config.toml
d_shared_expert = 0
moe_layers = [0, 1, 2, 3, 4, 5, 6, 7, 8, 9, 10]
n_empty_slots = 8
routed_scale = 1.0
lr_router = 0.000785
beta1 = 0.9
max_seq_len = 512
Below are experts of layer 7 (counted from 0) of a mixture-of-experts language model. Rows are named up (a neuron's input weights, with its number) and show model dimensions 0-255. Each number is 128 + 32 x the weight over its row's rms, rounded and kept within 0 to 255.
Before each expert's rows: "mostly gets" lists some tokens that are sent to it at least half of the time. This comes from a sample of Wikipedia text that the model never trained on.

# expert 9
mostly gets: " =", "  ", " MF", " |", "=", " —"
up4 [106 150 131 125 125 192  97 130 154 110 135  84 111 149 133 111 126  78 131 130 144 124 166 176  77 128 139 178 120 113  84 110 122  89 117 155 145 154 131 109 142 131 115 168 116  76 129 137 188 209  72 139 103 144 183 125 152  73 113 150 169 137 133 167 149 157 107 181 121 169 100 144 129  94 168 106 120  75  89 133 103  68  74 153 101  83 114 121 136 124 135 132  96 134 193 118 136  49 121  54 112 131  93  91 111  90 141 181 110  83  96 133 137 125  74  72  91 160 117 142 118 108  74 159 144 184 106 116 105 141 152 164  10  28 167 125  82 148  74 177  93 100 144 156 157 131 103  95 121 133 163  65 144 141 105 120 161 227 104 187 169  84 116 104 112 139  83 158 139 103 128  92 153 160 119 160 172 146 100 110 102 109 131 124  82 109 155 150 165 138  90 134 152 127 117  80  78 105 181 103 163 113 130 109  88 129  88 115  82 135  97 177 159 127 190 136  80 141 107 166 100 117 162  96  89 145 148 129 155 128 132 129 111 152 117 160 142  98 154 148 138 139 110 128 134  90  95 134 129 119 135 128  68 117 138 114]
up5 [168 141 168 152 119 164 164 107 128 153  99 117 144 128 118 122 130  88 180 149 154 152 154  88 117 144 147 185 132 166 158 152 137 104 165 186 144 212 152 168 119 191 107 121 105  92 105 126  95 151  72 169  87 167  98 151 141 131 125 161  92 157 116 163 160 128  96 112 109 115 116 121 131  70 173 101 108 138 129 140 168  88 106 142 142 133 115 164 139 121 120  89 131 139 131 165  66 114 110  76 114 134  85  98 189 121 132 156 106 138 169 181 116 134 104  98 100  69 131 110 188 102 165 205  90 164 169 129  91  95 145 122 113  65 186 113 152 152 131 139 126  88 103 116 132 226 153 157  94 100 136 128 122 153  91 126 172 188 153 165 171 145 153 191  90  96 125 189 141  97 181 109 167 146 144 127 151 138 153 120  96 119 182  70 143 110 158 179 161  50 147  73 134  84  62 109 111 111 104 146 108 112 143 103  99 141 129 124 163 167 169  98 134 102 178 103 115 122  78 183 125 117 119  97 150 138 129  90 153 139 164 123 148  72  77 188 118  75 129 114 189 125 110 160 132 114 144 174  97  95 139 115  90  70 165 140]

# expert 14
mostly gets: "Scientific", " Best", " Old", " Outstanding", " titled", " ;"
up56 [150 111 139  43  90 126  95 128 138 119 104  78 178 114 123 178 104 108 152  95 133  75 156 220 140 157 118 160 122 141 185 190 141  98 110 162 174 144 123 140 156 141 177 183 115 110 133 161 235 137 118 142 128 134 106 152 114 121 224 180  70 127 105 151 116 122 154 161 106 166 127  68 168 146 152  72  94 125 148 165 129 163 141 175  92 124 104 166 121 160 121 138  92 144 149 134  96  74 141 125 162 169 156 113 114  65 122  93 151 133 118 130  94  86 128 110 176  96  77 139 144  78 109  61 165 176 106  70 219  97 168 107  95 128 130 153 121 101 104 106 161 141 143 100  46 170 148 200 120 187 180 168 136 181 131 135 117 164 111 119 173 133 154 158 132 128  90 134 168 119 130 163 152  91 131 130 135 113 101 138 122  95 175 175 112  90 148 113 157 158 129 164 158 163 131 151 124 146 171 113 138 129 105 109 171 105  89 126 109 120 158 121  89  85 130 149 155 152 111 170  87  94 181  68 131 122 123 136 158 141  66 148 143 133 150 104 115 150 116 128 181 163 134 122 156 155 171 111 101 137 161 110 142 138 131 136]
up57 [165 169  49  88 135 189  80 142 123 138  75  82 148 160 188 140 153 105 100 111 173 143  73 136 101 123 124 104  99 168 168 160  93  94 119 170 127 143 120 138  79 122 122 136  99 128 114  86 125 122 124 149 104 125 109 142  65  91 135 170  99 155 194 100 144 104 100 127 158  97 130 199  84  99 163  99  73  93 121 134  79 153  70 114  53  94  90 102  89 139  82 153 120 131  64 126 106 109 131 179 219 114 150 111 166 124 107 122 112 139 143 132 129 133 108 129 199 123 158  44 150 158 138  99  52 136 139  95 115 123 128 162  73  93 143 116 178 132 136 126 129  91 118 137 157 117 138 121 106 134  97 108 134 112 101 105 153 154  72 134 161 130 119 154 107 102 133 182  72  85 171 143 131 147 137 147  94 134  67 163 118  92 137 144 135 148 168 146 126 132 195  79  92  88  77  65 116 184  82 143 126 147 165 133 115 196 193  82 154 127 163 114 145 109 176 129 148  93 101  97 110 117 170 112 134  61 120  76 125 142  96 173 160  99 137 144 160 132  87 155 156 174 133  94 160 125  89 169 152 106 132 130  93 130 121 117]

# expert 13
mostly gets: " pro", " Kh", " Ku", "See", "Te", " Ben"
up0 [142 152 137  72 116  86 134 125 131  96 192  87 147 151 217 137  73 131 154 108  90  70 141  88 170 164 121 118 156 101 134  97 116 134 127 153  99  96 152 132 138  65 138 129 148 149 175  68 113 102  83  81 118  99 130 110 138 117 135 223 149  97 193 129 119 156  70 136 157 179 115 182 151  90 149  84 120 144 120  92 102 134 172 138  86 136 137 119 148 109 109 125  95 155 110 156 117 129 138  82 179 166 131 163 113  98  91 149 132 121 119 186 169 115 136 101 141 151  51  77 121 152 163 156 116 102 118  84 126 124  95 142 131  73 143 114 125  99 129 154  84  90 115 150 162  81 134 161 160 112 121 121 100 191 189 169 203 101 109  53  61 147  98 163 106  87 151  63  95 169 171 104 114  66 102 132 142 140 114 156 125 137 120  95 113 121 148 130 190 123 156  98 102  40  82 129 146 144  90 139 193 127  90 105 127 134 162 119  79 151 125 119 126 122 161 115 193 143 144 117 127 113 124 141 114 128 129 105 101  95 100 143 152 169 120 115 136 121  72 154 115 146 129 127 120 109  93 184 124 188 165  82 140 214 101 122]
up1 [117 137 116 152 148 135  88 130 164 136 136 123 102 216 194 136 133  85 140 138 141 104 114 103 106 216 157 161 127  69 157 111 181 146 133  55 168 119 139 162 158 142 115 135  85 107  80 108 113 122 168 183 117  97  87 236  83 247 105 106 234 186 117 131 128 165 126 141 178 114 160 138 118  60 123 172  62  87 143 115  96 147 112 126  85 128 152 126 108 154 132 127 147 154 159 128 189 171 124 142 117 134 120  92 148 133 131 185 121 167 101 171 143 121 139 107 172 131 129 110 113 131 178 154 116 116 149 121 166 127 168 124 102 105 160 205 158 190 115 164 152 114 163 117 103 176 124 104 106  94 119 100 149 112 136 102 121 142 113 112 136 115 124 170 182 141 166 120  78 149 161 132 104 133 137 160 118 194 132  87 132 137 132 121 130 176 140  95  84  97 145 139 127 103 151  90  86  89  60 127 147 126 119 149 194 110 121 118 171  90 116 123  68 138 151 145 118 131 125 142 118 153 127  89 104 119  64 142 129 130 155 144 134 170 111 122  98 134  95 137 140 143 121 133 152 181 125 207 168 104 105 133 159  81 179 111]

# expert 0
mostly gets: " when", " where", " before", " than", " during", " because"
up1 [135 164 162 148 115 172 127  83  98 148 152 146 160 121 171 136 202 190  97 174 162 154 104 106 150 153 234 132 100 129  88 119 157  65 155 150 183  95 152 111 123 134 146 117  99  92  94  81 111 155 140 184 163 114 105 113 119 159 123 147 133 134 216 152 175  88 124 108 173 142 140 122 119  84 144 155 127 132 119 126 138 142 102 136 124 159  53 117 112  91 101 155 157 139 105 120  94 113  93 175 158 112 131 124 198 115 146 123 139 133 107  95 136 143 153 102  86 143 161 101 119 146 158 120  80 150  91  96 110 111  96 116 126 110 152 142 178  75  81 149 121 107 170 145 128 117 132 204 102 160 113 102 141 179 141 102 143 156  72 159 169  89 121 100  95 116 149 168 132  96 168  70 116 117 148 170  79 136 112 111  99  35 164 103 124 179 130 135  95 110 176 136 182 159 131 173  97 210 108  95 163 173 105 128  59 140  92 162 110 130 139  63 155 183 157 111 122 111 120  70 122 125  85 133 155 130 174 160  90 142 160  93 180 164 173  84 150 135 130 123 161 178 130 147 124 122 164 174 166  99  84 101 124  92 145 119]
up2 [173  43 186 143 124  92 137 149  64 152 105 141 142 188 140 165 181 103  83 111 124 156 136 128 118 154 165 159 118  80 110 150  90 101 134  92 138 145 103 183 101 146  98 108  97 155 135 139  98 112 116 137  86 122  97 147 184 139 162 160 105 202  98 109 120 145 153  98 170  95 131 198 143  96  96 172 159  76 136 151 100  42  53 125  74 133 164 165  88  90  99 121 125 102 119 174 208 194 114 170 103 112 120 135 125 121 147 101 135 141 105 120 154 136 164 129  84 119  94 132 178  84 172 100 104 150  95 130 152 147  99 157 141 117  82 224 105 116 141 155 145 125 166 141 168 102 102 123 127 165  61 150  95  56 121 156 152  97 103 118  81 178 122  77 163 129 126 164  96 119 142 137 131 129  99  66 188 136 125 144 124 138 133 115 182 122  96 117 123 139 111  76 118 166 124  94 155 118 102 155 138 126 105 139 129 127 138 138 155 106 159  99 176 140 107 130 184 105 167 142  70 114 112 130  73 153 117 148 134  62 118 142 172  87  91  38 110 140 149 130 154 152  93 115 123 166  96 111 187 143 108 104  88 131  97 134]

# expert 8
mostly gets: " art", " det", " ad", " mem", " cont", " test"
up0 [158 112 147 109 124 143 113 125   0 125 105 155  99 151 155  98 140 134 143 145 134 137 124  75 154 150 108 143 124 132 183 121 125 151 158 145 191 147 194 146 120 129 101 130 127 135 100 145 218 104  91 108 172 118 136 128  89 101  50 156 147 116 127  66 130 131 134 147  78  95 128 121 128 111 115 121  92 140 151  99 147 118 109 138 105 111  78 140 125 142  71 108 130  83 113 114 146 115  89 148 171 140 133 207  99 125 120 144 157 117 161 165 143 118 101 191 111  73 103  60 173 154 189 143  73  95 104 161  97 164  79 149 128 144 126 183 115 156  90 196 123 177 146 106 200 158 140 131  59 131 118 111 112 121 179 119 144 124  97  53 158 117 141  82 118 131 162 124 109 104 109 144 155  82  89 112 137 116 108 140 118 121 122 155  85 127 115 151 131 166 164  95 101 122 103 135 125 132 145 119 179 130 110  88  83 205  80 146 138 169  78 156 127 105 109 151  99  92 132 138 173 143  88 171 160  76 149 135  82 136 133 118 146 170 176 102  89 127 130  86 141 166 109 171  87 172 136 194  90  96 132  97 118 120  74 116]
up1 [ 86  95  98  88 201 186 115  84 181  70 166 130  96 162 142  93 129 169 179 103 144 133 180  89  76 159 158  97  93 156  94 101 108 141 133 122 145 135 157 136 118 205 150  83 128 151 133 152 111 157 134 168 123 105 127 199 113 129  78  85 172 161  90  90 159 124  96  63 138  84 131 111 115 149 151 164 151 113 118 196 157 125 127  87  62  80 123 110 138 143 110 130 126 107 132 157 137 135 116  87  97  93  99 119  99 151 123 118  97 126 163  87 135  99 119 160 144 139 200 147  99 153 130 135 123 117 163 114  94 168 150 148  98 140 157 198  80 148 171 208 142 111 116 121 174 124 135  90 125 135  64 134 130 133  98 101 101 145 125 141 126 185 137 135 172  63 139 146 139 138  65 191 164 122 134 156 132 170 111  91 126 120 142  78  92 134 122 141 155  95 118 226 167 100  58 171  97 104 138 118 109 192 134 104 110  76 166 163 120  91 140 156  96 155 143 126 121 112  68  73 134 121 162 126 130 140  81 148 104 173  66  74 149 129  73 144 144 121 126  68  96 150 154 125 105 176 155 112 129 118 103  93 131  99 159 134]

# expert 4
mostly gets: " inter", " fa", " dis", " Ar", " tra", " Ja"
up0 [104 145 134 106 135 125 124 202 137 194 122 146 147  97 117 190 178 113  89 119 249 145 195  77  69  99 113 114 116 102 148 141 120  66 147 100 142  97 130 130 138 123 105  64 171 163 176 107 172 134 110 112  84 139 111 156 147 117  71 112 114  74 111 107 101 127 101 137 148 134 122 143 172 109 118 134 116 174  95 125 115  65 128 164  79 143 113 114  63 131 110 145 109  91 117 132 169  78 116 107 130 103 147  85 148 109 143 104 123 157  97 178 136  99  84  78 114 107 130  86 154 127 134 137  96 118 134 149 110 122  93 129 187 126 120 131 161 117  70 119 109  76 145 115 108 179 138  79  91 157 125 110 136 118 145 168 195 151 177 150 106 120 108 161 129  93 115  46 138 114 168 174  77  98 107 168 137 131 158  97  92 100 174 119 128 136 134 132 169 149 129 157 131  57 134 100 106  76  63  69 133 178 129 179 134 106 114 151 106 154 123 252  93 134 111 108 120 176 127 139 101  93 160 109  78 133 156 211 116 147 134 181 121 161 116  83 119 143 159 144 129 112 100 116 132 193 157 138 118 127  99 121 120 147  90 107]
up1 [137 109 163  98 103 165 163 185 107  93 157 130 140 255  74  74 163 174 200  88 120 124  61 113  92  99 148 120  90 125 156 121 127 150 179 103 120 133 107  91 113 115  88 108 147 131 138 202 105  62  59 111 146 173 110 141  96 111 137 123 160 125 146 150 176 148  81 159 111 138 162 134 167  81 123 184 113 103 100 145 152 150  86 132 130 110 131 136 104  58 138 133 161 120 137  98 127  61 103 104  84 106 171 171 178 158 140 152  96 107 103 171 113 100 123 132 104  82 105  67 137  79 141 137 108 129 115 135 115 142  88 117 152 113 106  99 165  94 162 129 136 101 115 142 129 164  99 137 115 162 177 152 131 186 180 167 152 116 180 144 127 103 146 147 129 144 166  82 163 149 126 129  77 131 104 110 177 123 139  82 120 166 105 162  96 102 162 103  56 108 162  89 138 174 102 105 162 162 134  96 131 149  81 133 112  95 167 156 127 190 137  87 137 137 144 108  81 140 107 169 100 134 140 132 123 121  91 211  96 100 124 141 206  72  93 124 130 143 147 119 108 126  87 138 174 156 100 152  38 133 153 171 122 120 124 120]

# expert 7
mostly gets: " Grand", " Par", " Los", " Cup", " Premier", " Fern"
up0 [156 156 120 166 124 120 136 126  84 110 183 109  98 151  66 136 110 104 194 139 132 169 129 133 158 100 103 161 153 124 122 130 105 124 154 150 166 145 179 169 128 136 136 154 128 140  56 143 140 126 141 138 148 113 136 137 109 112  72  73 149 132 131  70 127 162 115 109 111 159 157 144 175 145 131 127  63 137 144  73 127 129 116 153  63 127 170 149  75 139  89 118 122 144 153 110 121 139 114 115 109 151 140  75 135 104 174 179 153 140 101 135  67 118 128 178  97 181 117 111 159 123 166 129 175 114 126 112 114  87 122 157  83 145  80 126 136 155  98 122 120 145 209  90 167 116 153 194 155 165 220  89 140 102 173  95 205 119 118 105 152 163 172  88 189  43 136 143 162 146 154 124 123  71  75 128 136 155 181 213 164 102 136 143 140 130  96  92 124 109 159 139 106 147 116  86 139 104 105 102 172 101  88 140  87  87 108 145 121 113 139  98 162  30 107 176 189 115 138 157 110 145 135  99 166 169 100 109 171 111 161 131 189 197 118 143 135 163 123 138 136 147  88 111 152 131 111 186 180 135 121 182 146 109  74 111]
up1 [ 72 147  65 110 140  88 103  95 137 138 125 154 142 191 120  99 125 151 101 103 112 101 160 112 118 175 131 203 185 158 107 136 165 108 104 154 125 118  92  84 132 130 164  90  54 115 151 218 162 168 141  74 158 143 107  90 144 125  78 122 121 213 148  92 151 164 130 169 108 133 155 109 137 168  99 163 167 145 188 140 121  82 140 117 124 159  82  79  69 153 109 120 170 130 159 121 140 115 105 103 126 119 146 133 121 103 128 161 111 155 111 132  77 159 179 135 109 144 109 119 196 124 139 124  86 157 104 112  98  89 110 122 108 181  97  92  78 117 133 174 132 135 102 144 143 154 120 177  88  95 183 126 146 156 106 144 147 114  99  76 164 122 109 100  97 175 103 107 104 110 142 113 115 111  92  66 143 148 111 150 111 146 139 150 132 112 139 136  82 180 169 168 153 131 116 128 103  43 114  73 102 127  93  55 153 178  85 134 113  95 127  82 123  70 146 115 125  77 119 164 125 147 146 132 141 134 181 120 132 190  90  80  78  92 170 171 121 141 121 134 113 217 127 144 116 116 194  92 113 139 105  95 183 102  64  95]

# expert 15
mostly gets: " Date", " dep", " Votes", " app", " opp", " conce"
up1 [111  65 119 103 145  99 140 123  48 132 100 104 112 116 124 133 123 146 121 179 159 118 123 109 104 182 103 101 186 130 122 181  91 110 117 110 106 144 104 149 173 239 134 156 124  64 117 118 169 179 181 118 151 144 125  64 126 114  82 142 138 164 141  73 103 102 102  94 207 187 113 104 156 144 129 182 140 140  83 132 122 139 142 109 152 146  97 135 142 147  95 174 160 123 176 133 135 106 144  73 103 128 101 155 153 180 126  98 129  99 111 122  65 110 187 138 123  85 129 110 126  62 103 128 118 171  65 125 106 103  91 128 100 129  96  91 206  82 108 120  51 131 156 152 116 145 173 113 137 196 127 184 164 172  81 132 116 123 150 110 119 124 155  98 124 163 114 112 115 151 126 114 155 140  32  46 151 119 107 139 135 127 149 110 139 163 137  86 176 122 133 125 191 158 174 104 118 147 143 110 160  90  61  93 145  99 117 122 139 137 136  61 188 191 137 122 124 129  92 154  84  94 170 100 153  83 111 152 120 130 169 129 124  94 125  90  90 123 125 109 100 128 141  91 107 126 143 155 110 117  56 130 156 146  97  97]
up2 [106 151 160  81 165 121 106  88 153 140 117 138  89  67 122  81 115  89 126 126 136 132 133  95 117 168 165 116 150 102 123 159 114 116  88 122 172 136 130 158  99 143 108 104  75 127 122 166 191 120 112 147 114 126 101  81  76 113  43 119 168 144 162 135 153 111 124 155 187 135 136 110 145 119  95  54 177 153 183 107 123  78 128  64 108  84  98 118 133 109 109  96 114 109  97  98 104 120 221 145 101  61 127 119 142 153  69  92  94 118 187  70 122 150  91  91 182 189  82  92 192 121 134 131 120 128 169 128 158 152 108 155  82 125  61 104 153 127 139  99  77 134 120 145 144 144 124 139  97 164  85  76 104 119 133 121 167 131 127 169 163 155 134 171 139  71  89 112 120 144 142  93 117 122  78 154 141 136 109 153 160 160 182  79 163 165 163 188 109 169  95 147 127  97  28 129 138  93 178 123 128 170 102 114  91  92 166  79  95 170 151 126  92 124 159 124 177 156 172 179 183 109 131 178 127 114 110 106 140 117 125 115  79 148  85 107 135  60 119  93 122 140 130 142 158 114  80 182  99 118 110 132 132 100 105 123]

# expert 10
mostly gets: " vs", " renamed", " @", " joined", " USA", " →"
up0 [165 134 151 167  80  69 183 137 164  95 149  94  87 159 145  85 126 125 134 105 125 140 168 156 108 124  66  95 125 106  99 103 106 129  59  96 116 105 106 201 110 141 143  97  99 127 160 128 113 174 100 114 119 118 125  89 151  74 163 132 145 165  46 146  86  99 130  92 122  93  96 116 152 157 102 182 186 112 124 194 139 173 113 149  52 193 178 143  56 152 177  96 119 166 128  80 141 155 141 128 122 129 131  74 125 103 146 148  77  37 151 150 149 107 122 122 142 125 106 201  90  49 132 163 160 106 132  85 169 127 140 159 136 157  97 165 137 128 136 103  55 116 130 176  80  70 137 137  94 144 133 122 228 108 120 103 114 117  69 143 132 148 104 117 107 110 111 156 110 109 104 155  86  55  77 129 160 117 134 142 120 124  93 129  80 123 139 136 158 147  83 112  74  91 114 113 112 105  81 132  84 146 166 159 105 104  92  88 117 132 151 144 147 189  81 133 124 178 131 134 115 104 115 110 143 124 126 141 129 140 154  96 141 142 139 132 190 108 110 115 130 113 155 157 111 106 198 109 140  93 102  91 184 120  95 115]
up1 [180 139 143 149 114  97 118 146 152 121 131 194 133  94 118 121 163 137  99  88 122  82 130 136 134 109  65  88  69 140  89 119  92  99 142 121 121 177 177 172 130  98 153 106 159 116 173 146 132 140  79 136 116  95 157 109 170 114 173 167 118  99  89 146 140 136 123 109 120 122 150 151 200 116 139 166 160 119 141  76  55 122  98 113 116  69 110 110 173 120 107 161 132 139  96 135 128  62 117 186 168 139 111  72 137 146 120 108 164  77 117 113 140  78 119 122 208  95 155  96  95 115 125 201 134 118 134 121  85  92  49 126 110 149 108 185  58 142 111 199 119 103 134  70 161  99 186 105 149 118 121 120  89 117 147  69 166 145 105 138 193 137  77 140 143 118 154  83 150 132 140 136 109 117 144 149 189 127 135 122 130  95 126 164 123 125 129 138  69 130 108 129 147 145 168 108 131 110 185  55  91 122 145 145 134 131 146 130 124 118 109 255  92 138 119 145 146  42 124 164 156  78 143 148  82 105 145 112 125  78 187 147 184 151 101 120 110 122 187 147 136 114 100 118 124 126 149 179 157 169 117 174 115 117 148 120]